Below are experts of layer 3 (counted from 0) of a mixture-of-experts language model. Rows are named router (the router's row for the expert), down (a neuron's output weights, with its number) and show model dimensions 288-383. Each number is 500 + 50 x the weight over its row's rms, rounded and kept within 0 to 999. Numbers have three digits each.
After each expert's rows: a language model's description of what the expert responds to. This comes from a sample of Wikipedia text that the model never trained on.

# expert 34
router:551443577471480534554566558507561509493511543480525582560515527521503523501510472521547478476412525475488420556448546508336459552538497507541501529443488502535488446520474439586504416523500584591536466471429471513479534489560502527531512358502472475489455558498595501340450676370464539465
down0:561502498537499481556521535539521449428400484508478545496593448466458520485499558508476540546462544597474461538528545631335489418433550526531385459498576498526504441458442528439536474530501476384549436478541437564483585500505509568531452459466472548493481495479446438524550443531554492447
down1:439479457455540501524519587378525576493475498455515508493492457448489529477526455541481525504438484471522499460514600519509589539491575478471480530434444524516517439536508443532554558488489544494447522493510522480435525560494484399478650595539477537536543485510436525452436543480435516446
down2:505551476524359486468573524535453403418465504513448494492481509450541438403472555569544498428500567528529534444631453443449540576471430494447537518575492511417456526474477519610502524513531518495488493489450501498573475559494480510477454537514530459428519498577486463440457458500455461475
down3:499447533474554489454522481497466429437496429547553457495519583473445519468491516458509490515547451463490442516513526429483565451544499529494395523397490493445401581394507435508529479507436542573503402581540512466516544552532424540592405406391553549532575520530553594483478532468426475597
down4:404517527544468493494539569567421426503483499440484449537477501493450541446626455605483498556482516430513532509577434465462529394510546514448442519403430524509411435414498493579614558522490470460623528560477462370442524480427522418572377516548494509467512444488486468506498498485472494427
down5:554488485481568568510498495462452465423392473453438549503488490476521573558582584514577485512410524493442442404534460425381517460474458402451479500512613489440532489591451503558528568533501417505509437550525529487472514450438474449465467532555496490557507567494550539402535509467546548557
down6:439431515405390430479490488536496547531477480447477431473583619444456504531508450565484558474513562562556582452399514448439466620517482524545433603581514534500584442455476485439452524522576534574514515509536527520428541541463686497543496506555556414507517472495459436470571509493499548493
down7:552521513524475453582500480529468513495478500490472544434546442392500535517538482434444536545525433422440494504418410547408513474563395453567527484435482497517482600426569561488487551432521502536460514502448446456541440556450540494500640600478539505522512574533498475497481497465454543558
down8:448487525460561539451458568451419496533524514446526577492458493557502496560525484461426441462545538422468480589511492528470553580427561548568584491520501439471416477481449469475515485457471597484451391486477517504426414515449527451467503539507450565548566571466469559497498505467506436518
down9:429453485541594522477552416504476534525464361474495534502477532530443502464463437491470509418522548538549418489466401490499476555542420496506499493522517478552499457528513477404553425573492464574435445511545531495534577416474434490498588436544585448532489353468500596598532524386535527562
It responds to: Mid-word name fragments. Short syllables inside names and words, often in tables or species lists, such as ov, ev, ah, id, Mavrodinov, Vojvodina.

# expert 62
router:548431490488444541551464498525507437464551514553565519424455513574533434526600507503562497511449478445453567527497541562465459474525567503522548421497316481485419520419500528554568458671350475563482471471528507555452576533598407479533496624532555523548469466439526428543486466542516452471
down0:526502466477473484425475562473542540536602464533516440503385530539502513507544535520443471545500503501416390552480528518527479557507518499429491499506553557476497558498441491429474554551520478406558513452511579448456485534533439446428489502439412466532508543445513525517465502443513520449
down1:502453525594484498427412477500477564462440497501456586439589471451481420544533581442547535499484454475488500411530479515514574477547530498442429485406454488512499562459501528496566475490591457529480498510555425394472360441562497576420453471537483492507485526532570503515542417437571488453
down2:650463419422415511493506561545481535586482539480595556426529466477528559435491574495512502589512455408489467485517494464503460582523571562470500512547505499511489509422574587553433479511445554446450515506522493541509437485462617482473474463513503404537484462580532517536440504473474523393
down3:529504500550555435472553483498442568524443568417429520502491364482556454447564447505382411567479598524504511489458530520524573550485507445458406493520518487533658499485465497584484440494498447445527526575477496423489584509472561447493551463485466463541462506555512556419416486475482503510
down4:523411492509526556552442534474435527517511558574526525552540453489493586568450573516476444562577558466573516504465465511504515446548446502411525406375491482555556493493536506520394417552514518489437519563491466502427532497483547525482529487503454490522497573459479510530507460453538463539
down5:559570451434416524541592548467596445508475464461582534479570497442449466488447446540579521539464475509543567429540479487440462555546501547468442450613380417516465484496542468551539545459426543487500541507509548485470550500562588419610532491533510502509526410572470561501511451500493413544
down6:498436529549423408492518525535509478561523506472499460474475537526574486516496444586533542493511540524475513499488451421449486475585483536518503566588433465482537485511503532478483435593549566415561480402490514466564511441447574522504430420547506541521437550453429555443476506513465595458
down7:499549564602586529485409560412518559472527482493465437553488479553570558520498571490530479579526575424500493593540441533488472482439519437489511533518433510576555537400579414515514520493486484556556581474437431550505511438497372490439386452564488446508551575539466454546445501470366458563
down8:488529462481594514565537504546538466512565492458497513494451525503474523562549452478514483528540531464444465450521547439473496564486521461552523492505546521458478486574608421540490512475496522515510478422552406424444564495491536438637471520500494502612484495469524487417470508436497521583
down9:505538522526517444517446504530488569512482478468501453587501522534572595545605438505468542546490500503446505519519422528446550517393442472471437461379590516481484502494532461540522450555543395559497428542503522559501478505392532420472531471491493516546592526515616455541545584462462412515
It responds to: Single initial lowercase letters. A lone first letter starting a word, mostly lowercase after the, a or a quote, like s-usceptibility, n-ickname, b-read, w-ave.

# expert 36
router:496461468499458575494450544498419536440557543478534592555483536527497473481498481548514575496552660453443438420487524377560485512572509507496581472469558491457404509460526487621436545457454526515474431527467515504467587449499591444502521466520440424487493524453576516366507528511413626497
down0:493501478493536465430495573504525510480449478466493515529523547512428563414454564497522567477520461444503533596562477547491510478470455429523514478582508484537468518587532408511477557505468536480555457488549490564584461536528478562538450432409474469476576484563497435545496599509545485492
down1:493470541401598488487500565567444522488465539497507468561548452479484543476500451574465564472459569482530487487413535527442493410516427556460529642460461527607438556503503474564531490473552460487609575517495503530462464508530513501489591486455524450502523554414448561493446509576530554566
down2:519500527503556533488565516479515459492543558519480534557541591536560494569566517523522534405541579506442421548555487430513427458461542503556618536570513423428506477522520480562484434391508518473434491431422460437442570488432542507524512540449500491528464442508428512495526525536490550415
down3:503573512474467552509525473476471489445489516480511527445523519531518545551457511549531524497512499508466441569474459497515453447525390452550410460473455506427491482546478392368491412552510504460431444547560505445540467535471504488490509484510470516567471563530559486534463447582554483479
down4:557505490472504398521399465433496659427384481453415523529467420533450509521480493419500453483576429541545514419464511487516533477510456434498477590512510569466477458459478415545424448504524534477509477628519462502535458608510433428475481508409620539450514552456535440601500521398435458498
down5:480515481451547457485453427486466509481499468452395438502537501545498480479438575481559497515543380499424531477482515387547556535491517560596495540457452610501547506585499429435502480445492489478535463443476425469451535495366634525476558481416485472487534459489436528490522500397526573550
down6:587429504514531497542421441510550464482425489567473511519521419557545581549547503454447468455453506523431448547578483469564529461530476571562504499563415456470497444499523539482555486490434452464584408384566552376460525432498403474386584498461525478482503475523530550555513535446448449524
down7:542406534431522502529549464485532505474494530523435583536563566564541478541484511485459470547439470465623550528567599523478459520455516458463562605502550510465491444465534503458428507459528466511471543547492404570565529463507590422401417460528515567563477474560496449411510497440464530517
down8:489501450559592559485530557564514526519547535528538449531547444540494471451527585517391537543472425520463524482538523530611453539485586518468557484508588405386512543480448577434498502479572418586512488435474501498526461538551543523525489497448476454527534548537488545448432498461613486518
down9:582522554467518568502493499480652435485551496524528565507581456499438510558536417552458541471562503464532585494503481508474491521504456437502530547622594471534456488573590532482508472526539502542514477587454540402533467513576525522469495594523459475539555483613501499529501535528385503483
It responds to: Scores and ratings. "of" and numbers in review scores like "8.5 out of 10", plus slashes, percentages and dashes in dates and sports results.

# expert 10
router:494518460536517497502557423474513514496483539501582517413552489567494453543505519393594639485406430440515554557475534524500477472652484454581530445457445480482412479529515514436547529525430481536477416482469489527449518474510505471413563461489472445526479509500476524492490522442414458531
down0:556570421513512479537456454607397526511460425416519543556473457536537475505483531474453355630524462591567572493540517597562533473490478554538460549450438537549573485483525495484522559533516477497505514550443453494474496489442496503515496571406609564502537514488543533544545480528531543574
down1:449451537541486467499568578441503473485462578525441514462500414526485480476472512597333450489396475490645448458509464532500489498453582535432553494469489436525551503494599482528500458415538507563474571481454536522487577508586450447526534536526518566528489523417531560518464436524568441591
down2:557420528487525449461525485470496506422420520452474511419514500486506599463535534472486490565459502410539567464494482510497541522503433535505456586441415548587559539489484456553465560475532558488451522469515534510500584370498411502554498536539487464532422532364455482516508476417456475550
down3:425607539452444541443541483586587557465485434492474559507483535414382549617455512563485470493504542431463482493431494476555501508509510482508457565496507525501571510549538500510499520434567620443506493459495516513508504459506525561477476557567485530520498556506478477587540496470581510404
down4:545421428528472418459465461474513508458457510538528473487612542513534467578431398546497521567528488434554445499497515465488509525434552564549516462440516533511480554549565524495566487513498467540450524656555438459526490492569469569516554513527656559457544459447515495562522436590478525555
down5:512471525427490528513553538490536524609508473529617614489456528428565469469560536455382440479545540431533446458505535414467529445542518480490476506484517523549596473520464478440445495521565483464448541478594469477508409497486416495503494466505564550494482514368511478544464515521472447506
down6:532458442516444472529369517535501491503421565434419490446557478563536512501485427500424519530532469432475493501527502505456510402547461538410498429616576450530489574526576430564506598472451431488460478468527489534493492412466418470446450524462537507590491493499520403489456434556470447538
down7:375400490610486545514527525477487481420474475386440449476555458619612505492422534481579439490555430486512504559443600593510458435560508498612522510415554535489464528496535512493545468450594545499536601520511647571444496521480510510403527480401456562487513466564467446408538501550415535417
down8:485502539433430566431468513535471519544480549382449434489507479509636425483475477462531525559554549515469376501567523443490506518472437530438519615546576485446516552489562499503496450548437482529522587524452513528452561481454520503494475437529503542499534487514453544485537492491498540509
down9:475543502457564548445429453543500595430529599534414454414588514539433528518530522486489416488417465460489457549489523579611475514510500477475476462465429505546434497451553523480537490476625488447472557471448454551453477508458462431533647478535522422502509515431506525488489516521546482438
It responds to: Time words and commas. Time nouns like year, season, century, ago, the final digit of years, and commas after introductory phrases such as "However,".

# expert 32
router:510476541477533575573486553519461477499489528369491458490534538487507462497535484528494428489471526532494477484436494535520436510569490429557489418470576498490471470528463494563588591472478515540557473360485496496388502537447453466551503499463497358576571549473433516446544471462475458482
down0:619501525528488477515498481406543471448439543528534451415486549558552498446503466477573493528485540508447486468471505483498503412491622548550462593505485516392520439538432510431515510475607555446401514491546528489555558631601536495536479474486506451479482416492498533476484425462503480516
down1:487511530588551505498583475517590517499471493516560461433529505574528479493611517504502471529486522506514505493499536549484500510504547455461419535515439528481499472624521505489541408524487474491547490433521539528431379525627523505451496433436463502504478503553503455605545419507468475522
down2:451550536517621563589423422474447431495465493428610528515497464574550483528452515437514483498525480407601503486444577441439509514542504504438533503468458461540454469524480418493551566542541561483527469517490547561408517543555389481426422527474473514483527496497483446484505458440534468562
down3:450511499598460498572433448600502512517477560456545524510492478529466586512424563438513519530461485431441566398534437541463562416584432429394456481469569490472451578451490478545516541485498609566537462425464462544470603479468471536522508474478464464464473546491497467424477510511502578525
down4:538488534455526484628548488472535455492458517532605529520460476536496451432579477503530487480516451474557528483526567549472417522502591452487458589535542471489499468608519532494491430522580496501549475515497597540463540549545620554428552422544510501449479363415554558482478505536456498473
down5:432432505591583437379473516414495526527471591507518489550534488468459455598495424547455489437550507518455514585489531576541522597493564477446535578437500421498378535463501478482532517438511559477523616501481547525496476517575528529391470565422492563512640487487541492571545580474422377400
down6:510393586537439474521555540488501519507530494591595473589393451535524501500593426524570533483461540540550473474557375460509502452507479476518458497524407424436497577542492491472503470476541460531487462485469492505531487484504528490533539469396462521529521478461506377580487616513489526416
down7:526536482480561450488532553526556511534522565583554484577534525404588443569452549482522569443573501504428540552500455436464510537494491494446509560465403409564538545450481491472524531526568507426449533535480417481434539507580457541556515507485585525462461507497447466442454536462418475492
down8:596418576535525601453483510485460560409523543417507530407518513484533432476507523473492504472493588524466584570544527554460543503568487560493471488492568502555484538450540555504533459541555463476561484424505510505463556482535420475464560558422561497464549585481595453517458548570498490588
down9:519414468560400494566536416456429477558513530501563502461401486455509479506502465536624444478547531519517508479488495543435536542520518559496472480390466508579541519452472525514534492527568577423459436575516532490540567411418518514472518445547545524502507468394462593544431585376548479499
It responds to: Career prepositions in biographies. Prepositions (in, of, to, at) and career verbs in biographies, such as appointed Professor of, commission in, served, graduated, joined.

# expert 20
router:511503480463504497524543560510516393499521561542536540426478521436541380466556581511532476464530552456536570536454503529439487545496515481585573403498514507502460475584479475515604493531356504532502504455435491600466520494501515507536489531508516539519442554486526494545524488539495518441
down0:527517533403591545473571440504480433525536462402469449487600566438420506491480481534452475519532535421567456501472525508546586467556396503600459446537492482578451535493458522408423509503517509431439461522541491496576536526380480411528492507483507405540467449480516511516384532519446480579
down1:476556445478429567508481421448561465536460539529443513549559466542416478521616520570593482429557460441533567485425525442502497490470565466474384444481582523508539454525540556506490563461507443569498548584457575652517424450503564527485544449519608428528436570563512482481519541553497509473
down2:456427466549526480468503483481441463499579583551605513573513426517524496489486542465619488404424526535498501521530510405500549588465429536410420489479489461563459572521522458558473411475564491546508449420519470456485432471542551492461519507457501492552433606563496393469543510501473504567
down3:546557514525451515609519434509483501504389506439557520480486486515499592549516534537488488447505517581481535470497516475532405466453400585509455489487567501464543405546452589499581494477509517536467560535487504434436484426493563509544518498536574548534540467505477518564474507622399490566
down4:488448516402554476508536468429466529509495485475507526543548545475478421526459495518500513418444456522479506534520512543518530472475469487441531511535484452575407542523576530439462471621508491573493420507460545485539543425523471555454575518486505465579393549487421495389498548424481499526
down5:474532472453451453513505535472484516503510524423504532536512508557507448497520493557498527535469493543483450469491507479492549608475500528460505359500565507555460586482505486580546631541414450411481509477457521501501467573544404496473523526407494528545488472487536392563473429592492444451
down6:480528477522466494487470422485535527473418439492501533496482524584476542472520491631388540519427466602467495333561491470460473553532602413572523581499470469438503519555523396485462443442508439482401483584531614542524532437482438568500562453528485542572504534548478531484557491449529517506
down7:534568528554531574556470524498516560419562513496421521435637481562527495517429535468544511445534435535524596482449401498529536386530524495490514576493504414556431501597501482562538449370474479411426487484545566524525410507531498436432545441538482502572481593515537481438452514515425565589
down8:597557500425490602534571522560496479470460441521390450491600516531465509486476462498485473379417523523506545452546485507486599512489468434437494493587499533404508594462491597472528445443485499425443436537595491519526508604510498579447575463488544491568580417491574494477472525442492484469
down9:486486473487422425543522454563358513475559494507528469479492530528509541452444562455459534536504554509532444455529577579456493569484519457466498466501470579511493475492483553486510462513477469546465532432528540527425459509484453509546476516506532462462544604490564500566547548477495603559
It responds to: Taxonomic classification text. Tokens in biology taxonomy lists and sentences: genus, species, -idae, Order:, the before genus or family, and author-year citations.

# expert 3
router:480544447438521521555497545431513465523510527500549472503521514532492471480489532493484446462480523510515433604462547457509540531447577485551492499478562487512495417499446410558509484515410576499501538442400445518436564404550488504537485439447486472495429505481517485474448487530496498517
down0:576512610534525460462476480503519516566410434522480440484500531511503442510503446557464530514543456617409514469447521517554419509542558554472499530500465506510516572522463396519467441504593487522554501484445527536610428498397588494507376539508451456541566510511492577547565535507527488419
down1:520497512551427490379588420552535525457519520592504457467406496507522465522463402498415513505486463448486459546475500491530505555449459551419520502487509509553506549531472422396484479554397512466508524534412517507532550530603471549552510494562507559636454520488530492501544384489481461396
down2:459549453620556432539502549474495473555492538500558478465456476435576441496471554561396511520521528511564442490440435506402520485429491491557581516461517496435528489531426451597415532563416539393486485507510347415568513521467464492503506543572483525475492445495486482538489402462507501471
down3:567388491487524553468467507515473458442548436513532430455483438552493525610457532512526448494505556514479460444569483488531526561481530500509524473485515482500486427480549528484348471514393519468465489531577481442543455537495446633488571557461418484510468474543539516554425598390509395532
down4:528545469511468452468498533512404468534505488548452486456420527548571589396481519471522449483543499503530502522597532533525534501488478555451491517482561496521446561500509489651491511547479581397497531512481479431510545420542406429513587405446545476508522503586472547384483444552466534524
down5:478499503491551534494481551453439456486543509518546519456527504497410499461447480527456521468490600514510493466555594562467490442554565494555509519544379571493547493511600577498473592429540374555576523484584481474561576610450480503445494360481493622510473565541523439433465518486474544492
down6:556516528473523530569569558425520546520556533492484464508505455605557424474502557491471496519522379513528499473543517424484501489507444465511603542514496541388543474505500477517416508520475464429521536494494424499474538602531567501524483579552522434418525509515455560480524464575497494505
down7:490493496497539511487420577450539373566513431549450464522465554532526522430431449480474469515489497516632492385527541529526496516421463508501517481614435575488520438507450489585434531517501570492514518439536481404439415576503422476537493511526574493478527477512440487548513495484526622541
down8:571489423438517364472492566490504471461562426445533547498549627466558468459461448489457534503566567425444424483552476549424431422505526499553514476460515534589579526451600439386505521499438438458510409425600478477471536573501549525526475538527394480552518471547460456499490469576455469505
down9:469448558536505500482450382375485582507414541445557540499583468576406503513427555615470516451483519566552532551507441520482463519478504452486521453465512474490410584489511516367502550472492448451627470450439469545575441551453546563502578572546559485432512504558510481447527503493435542451
It responds to: Taxonomy lists, year digits. Genus and species name pieces in biological lists (idae, ensis, aceae, ii), plus the middle digits of years such as 2017, 2009.

# expert 27
router:414539524465473558537508482476490491528594479561536582532450587529565411426462429508550493477519541555474457539448468498549440466544537480572567533448469446547440448498470463587488507490447613668499456490418492540429506527474565504494476505506495407508458512500441437541491469499424517501
down0:480522441498406573512460526445432471510503502447447533408481545453477496534468541542531512515469489478479460505485455418422451516408472538542541434372470508442527533533517442510510623548441505511579478492471425547463621501550517530518438442487535524519475491457522466507475591486321443544
down1:524472538494516512465494567530551527532564536541531446475536463536397482498519558486459397511493427476470514489385581529393427429520493482603563524566426494505505571438546496509492468460440497452522436611460532512543441584519431478565453561477506525631543473571430443470524487548546599508
down2:562490451514466520521522491549467567497475506431555521539467452441447519575587466519488505601445449486459555517554498534415411448486542538437459501459561544518514556541540404482501450550553525469480452422519499473545498513499485579555527516459595603489540524549471542435534526498451502474
down3:499518487463497508506482517529534601448554548523485510535505426552405469566496469528423468420550481540463481580499521497453603387501519519406435529549473509499518520489492596496599471498481496475439528520431510530562515373496510468444530479494478543552472520492466495451414489408494491561
down4:499435548404584514569449474608434578548475541551539531470537531534532472521383421521509448518483484583499415557491496478523514403470454502483493511471544457447413486393582468421527522459487490441506469468542498545513451525500493605513509501573561532590448508443468520524480545514478548488
down5:525506549516454464437533435484534582488495499510510424406514479509470394402495460506496450525465479498597519511489510561478502566524511560551520437458463527478519512484379464483513559493427511528487489398510408455506481403535508418524540398551469593467458548606539480449433508542529559497
down6:500487518429499501469552433458502515568525453526549529501553529561528413525443557450459509539565503457492490481551431486467489515545500530528590516497469501645599605582460487487549482503554331576511564530490543482405623475433551540473553398454518462513559517518541496563532469541522535544
down7:471503498456577492561521400587536462524546479468555478443566556466541508484489490437521475541445497505444577547526555493463441549518502550496537543512463474456606545557553536435406505400556553425629487512424476582537466551470539439611472542487448442488468539465569401470530524489613503506
down8:445497617406540554521523534557545484445566499459480477421554484526450564456527591467510481456503472483552505512520562439568470527538550437416451499530433514536446566517453488553543526541380532534457516538484418576506507491491523473585440475484514491590468546502537451489492418456522443413
down9:497497519491382535570477488453461477553445473557411524511412487573554403499563506490540466508507500481497479462519498543521579506460429567544523510464447526518434498576423472595425497471470430539561514595528510553459414405550495465484539463505519509517507523520469496481562537498535528504
It responds to: Capitalized word openers. First one- or two-letter piece of capitalized names and place names, often after a comma or 'of', such as K-umanovo, Do-ha, Tr-inidad.

# expert 33
router:455506627470476616473544495573510494472527582534502483467453563483546488511558474459491526412454537514409499468468495527487447544505496468509529477485471477470563439383482542563590525544469545586561460482394486487452490471407558427500480587577490494532529475517462547554444407483450480578
down10:563542484585505577408502569490491497509500580452526543524577439472481461537684524488447438445520541412501523513484448447509590432489479489387518429483509520477488532423575574549535523467500547481425485652519567457494549451539535501436449590497570469521473518479479490540571498441495485505
down11:530542524550489501517520460410425568529480475458529490463549579524438420509499582537460546530454519498570581458484582493614506423515496492392489517516589426505534508571542544566585537544439502482529534507556454477479498586400445455467423510464482376497472509488484544447446576492437490499
down12:457570412528391453422449475479484604466517469473462595509493505578485587412455527594489449475478446406511512437557434469506578509413567525430613441449453509461445526503561396517393511513526483479391498484488523408549500455501491519512510410438436506542547538441510434523462499554549524589
down13:483568527581530525539378432541518380417494560415496451507467422533524437459491417585482485484468441489479564508533528556458496521452535505498507490526463537504516599520525482468532557583510445512531434461439526525437619490575545577422527567495554430442508430475502573508459468546571457523
down14:554514468383485515481460575474491492453572453436563432445481500507507470503398489509481502519461499423514540496486516433541484551529534531518421512459516587578491478491518561502518396442531530554501424560491475527511479495450429499442426499559442578502532476495529571478489536502450476545
down15:500504595570432438499448540556531483492522506529529475493474438467431414552444515478443463468535469450423481516445508478528496532484591570519476469494474537527443533425601561447521493410518546515604585509498494401461526477568518571587451494453520557525491538446520524464448527415458513580
down16:499440515454477478540547539409552530545499480481482447599520491474451533458506485573563487601539525474401461500484568528405472573504575378484481564485542520557511550522537570508482501580510524475475544534513469504428521524494514559562562452457501542506473398348477493563503557545546476489
down17:506442538426484479577430445510420552550519506604464416454529575579500480564500522483482535481543575513453488491432487527524403533452475510571437513500526486369487416517586519540574524455453479492468597536531480497488491498489505473496624555522475578527532586478541530484519438553517510665
down18:576420494449508519475506498401473474461473443563524583499499464442546435481517601510489466479407529502412518466486526475573559450477501526467561488476531533509493544490534476415598502497547591520486462565543532468568597505590547514429505463437457437563454493426554531539422502537513530476
down19:379535450508449587421443558484552543492417531555589438544553591558489527509463523506487467453403478514508452440418549481475434513503533505602498530501458565479479503499514616459578525567568462582600494438460460475555542564518555467406540534540525605522504465536443499510526403484574494452
It responds to: Institution and office nouns. Nouns for government, military and official bodies or titles, such as Army, Council, Court, Committee, Minister, Party, District.

# expert 49
router:463538518406473490472584485459535496536518551564470470578538580538583501450548362444522516488507533451487479514540596427509470532514490505524570510498391422510523443480488444477510443547466557499540461451403497533511516570398548492429510483428533522520534453431416502487468544587528537510
down7:531472410421499481545550646537488434556538528432477410399494552575515552510410456562482554467600473517471506538434487500459539501598521549491537490453482465534520470571494444478527464544517550497519518508519627512533476435501485435568528499467572516518436436489490526497431524479456543458
down8:592495502540523531482469550539474510495443612466485522521415466476437465471469488446526443535512554380439455543406529572445546522602589378554588490498374520455473563462503452532455522552526501516489466577463524519436590458472503463469499580480459472451431476549530470414507537411437456504
down9:533507574536521393537512513508458475462487523417537486471568438416465554463579543524574459558541468518462540429492471496428536459578469503511490518464513496493503442467468551497588525554494572504444500459546452495482521454438593441495536495511448447505465491490543515438567527434488523470
down10:483455600441466568519472520451461482585628508356472512511520494507514495575420557516520487547402458513433501514474529578565532584577531506529530498603507521468484499458435388400453534531409433458539467448495474521414502553484502402546547506510555437545417500527475505512493515485468454469
down11:472526530439428568434508553513510495426465563449436541516588390481413494508548587554451463412507410541480461466440498521376519429455557460471509550443481569482551589410571446479536426495426513483485513508544456457477460456443461570447631483449515418506524476492487513464463524534551545478
down12:483529573414435444568510436510559516502502481475547583452520558465446399563497536516438439504316579507428534455488523406505529465439548612553520446530467467449381475444424497463554551535530502507477630513581494528510547504500511466566495554459505442546468563496543426504527563427538493516
down13:489457455558567553473546489538564455452411499370580490424461430413494589510494492447491509578507489482531554528469490505476448432526478542513400539505605614473451536481539480499544569472519557475490459571579604518416529431486560493552557447480579587459542496418525513506527473485482435587
down14:543424511517500526501589473530584485508513483530543478497464412377506565465461513416539506485506507510503563467404543516468541414437588404409515548513488498511570515523533499491608465451552512412543465579456444573517636542485529477401485462448492479504543541494516509592428544499475382488
down15:482563535557546536469503614422522561548459564609486459532398442452476543442453521582440462559522497553452414553511543576551523458499524509507516538519502572530477504456466539445432567349527472420505414506480521457483560500538429527501472594533611536456523533449408573509439511403608422516
down16:463447486578472518512483482409572513502494487556446543543536516483553403532495449509510456509586539485449494503479541459493437516470522483444386596413534476471458566461493550535494528557492552511516461547422449547523471520567443443521514523481574552555608596523518440503570555515549480467
It responds to: Capitalized word starts. First letters or syllables of capitalized names and proper nouns after a space, such as Bl-ooming, Br-est, Jess-e, Bel-arus.

# expert 60
router:389470456465471594552588559489454478486531525385546509496475535514474567525529482582509548489433533566546380536398525620518507517502462486554475544542517433395488501462504468659528426489513563486574485471495459474491542460610477441491529384517463474560522476502559453513477433476461498431
down0:534540429504550539423450526564522523531480459454479517504484498511481501495497508462566465467473526645435430462425494491469548432545577437381496430517522522493388567523562538622543560524549548447543452417422447413576539495487533555494553445498422437529434509429462463473466421580589534480
down1:495585536527427474517500471422543529565482558424483431535484459484493438452438557460543474579479531510501479444482504501525488469449541434442520469515483540474407469505503447489561480392554517483444459508553428534497504437591463515406540556520525512386532461613575555501525463506432447515
down2:475438430555543417499579456505474586522561525503578500525527449512537559509529524445630523443476506416474542455515512543553531538519486535490547465533470424604495440521514535494475431467465437530522459529488472599510466408427496374403515546455531486489544452479513575522484587406481541490
down3:501522519499526437454468473471408518455494490551433406478486520428480500482485577544410439609411507492506392585555495502462592468599447492430525489528442525449435496498467490460609463430421501528485483466520491385532423500416504529446434493432431503493507494414450535489516463452497484509
down4:503506427490502618507489554499486452500497449419537485495555475511434465416497522575504547460490568437604562482562532471490546489543505464393511566576448522399568515481467628409498491455615547528506508474535383514520505492544531509478442486423526450532518432462518506460549558484570486566
down5:463623514520549534573524459419545427510498542398417480585511473534519455499454487490471497456504510552439509430447479463493503479573525419493486468464555573564553524401488575567520449463491565534479452456499565530491452505545517529518494485534382520460455508480452553562622452458514510482
down6:467476531548423538487497505529533394483574537568528535444466469563627522402548496439528550480418477411533373498547574572464514529482550451543528492447577430447480471548455496565531496496479486447515429417465519430498447562519391465539551566506580489520453522526527526534482453452549485419
down7:445555489482562552567495515531491573505454555470551481437505515538440529513515532458565466513554452459460644491549546573526510488543413470497485569533515547497614397496464525532388453444418517522398595425533505521504483535548511514495423558523468515508500482630491521500586495444497502510
down8:444443534442537521500500474512558490500460433415426531542475400497434583544478555511525475519425468511464482415504495515427488421422518482518504538448421573544482541489500512457450465433462457447584488522496603583548496419593453445590529530422565507445497439433573396493473491517536564467
down9:567501456572430460423509509436503536452449520578539484505469454548552424568555507425572533508545533477489485510571419450551448483516464633596435579401511448532516485549524503448504532505481503433480550434500553563540437472528459492426538526446534517528475482569500508395474510514512486541
It responds to: Indian names, verb complements. Word pieces inside Indian personal names (Vign-esh, Vij-ay), and prepositions or commas following verbs, such as "respond to", "found on".

# expert 53
router:502445544508496498462566490482544503460520533566613469524481521471503533504568468362541495517501535535419513547515541472512536534612515436493511420594412402411477435593535433438556507547391514504535446458474500485493537544505400464526527432517503478495464449489452503499498434527479412445
down0:500460631471505564538501525454520530442431483439525499454398502514443496552529547449555510500487555439521506561437484589610490482473473583507469475562532493595521526507517456548484475482500529477529597504477457498433517448488487480515444538483577508489640510552495532559574501500438591502
down1:478495533428484532466519558448492588510543379461474413591537494568382533491491538498519476563570530552468451492444496511458544480581549503452525540502497453472570585472494453572516382545491513543383505633468409477482604496374571498545465504591464487474501447670553447516531526458496477508
down2:577570530532553395589518493541460475459510455534401548458493469546553530529564446507540529416513462354531467481507498487496529494495526431532460503500460483514464483458443561465492515566589499493518555506584456510509503576518480498463586521488518460506588554430511506552527507509521486580
down3:495555435391534475586424486492484426439532542446477503479476451491453463494411434574473498476497491380488503463481482445436466511522562511584504540528452492517488545480512359484373483440508522542583484529558524484490595516517468543564420517494423518532504518438415458484468399532464370481
down4:442492462511472477541479538494495453516428512478505493498564596463453478495501501423457473474544514527558435484481506460558508493546494491422506500503448447410565544558563539483590505486500395497518499465502495565459496531485443621484463408573502532493434517443464524444607463481473512477
down5:421499418583517542486487584520430491457564459590440521549620553466499477550475525620482506495485464494497518545511457456469466401488475491521502502482521484630523546539536469484526554492443496521443426555621463516491482550604472573511434486443579447489546577565504519507449527455621605536
down6:471502565480496520614472540457591507402387435477569421470437447554594574454634476475537494409507567440411544504499428528570516493518541509471536551535447469475500523507439491504443444516530524542530531465525543454460429525386487486525528604487513581421593471501489452532517503519356461493
down7:436502541517477476481396432476484581502553464474532472528505529481564586529534442488402469553463486553519558463373459503495435558583488436475538501536483540507530422451484607549513554485549442507528471389477503549535564509504473528577569454552494502471480526423476506617455555595561588490
down8:520493442491520465493569503570505554550441488560506607473432580435506519514536510540466460542420489496466484437544504503530548538555459552436503499477499500403538477453600452432517512428363515501487471465422527547456390519414479444545587490572554486473514579487525512555540483588550460625
down9:480491495518574502490507482513477467563516542438458553395451465555453623484492488527464548481461567525544581513575483506441468487546462600439480462498430516493540542504461528452513517496496488586487444446612504447452497420451492447448495365539433488560575531490488462528551495444542431424
It responds to: Spatial and positional nouns. Position nouns after the, like side, back, end, front, south, mid, plus digits inside numbers and years.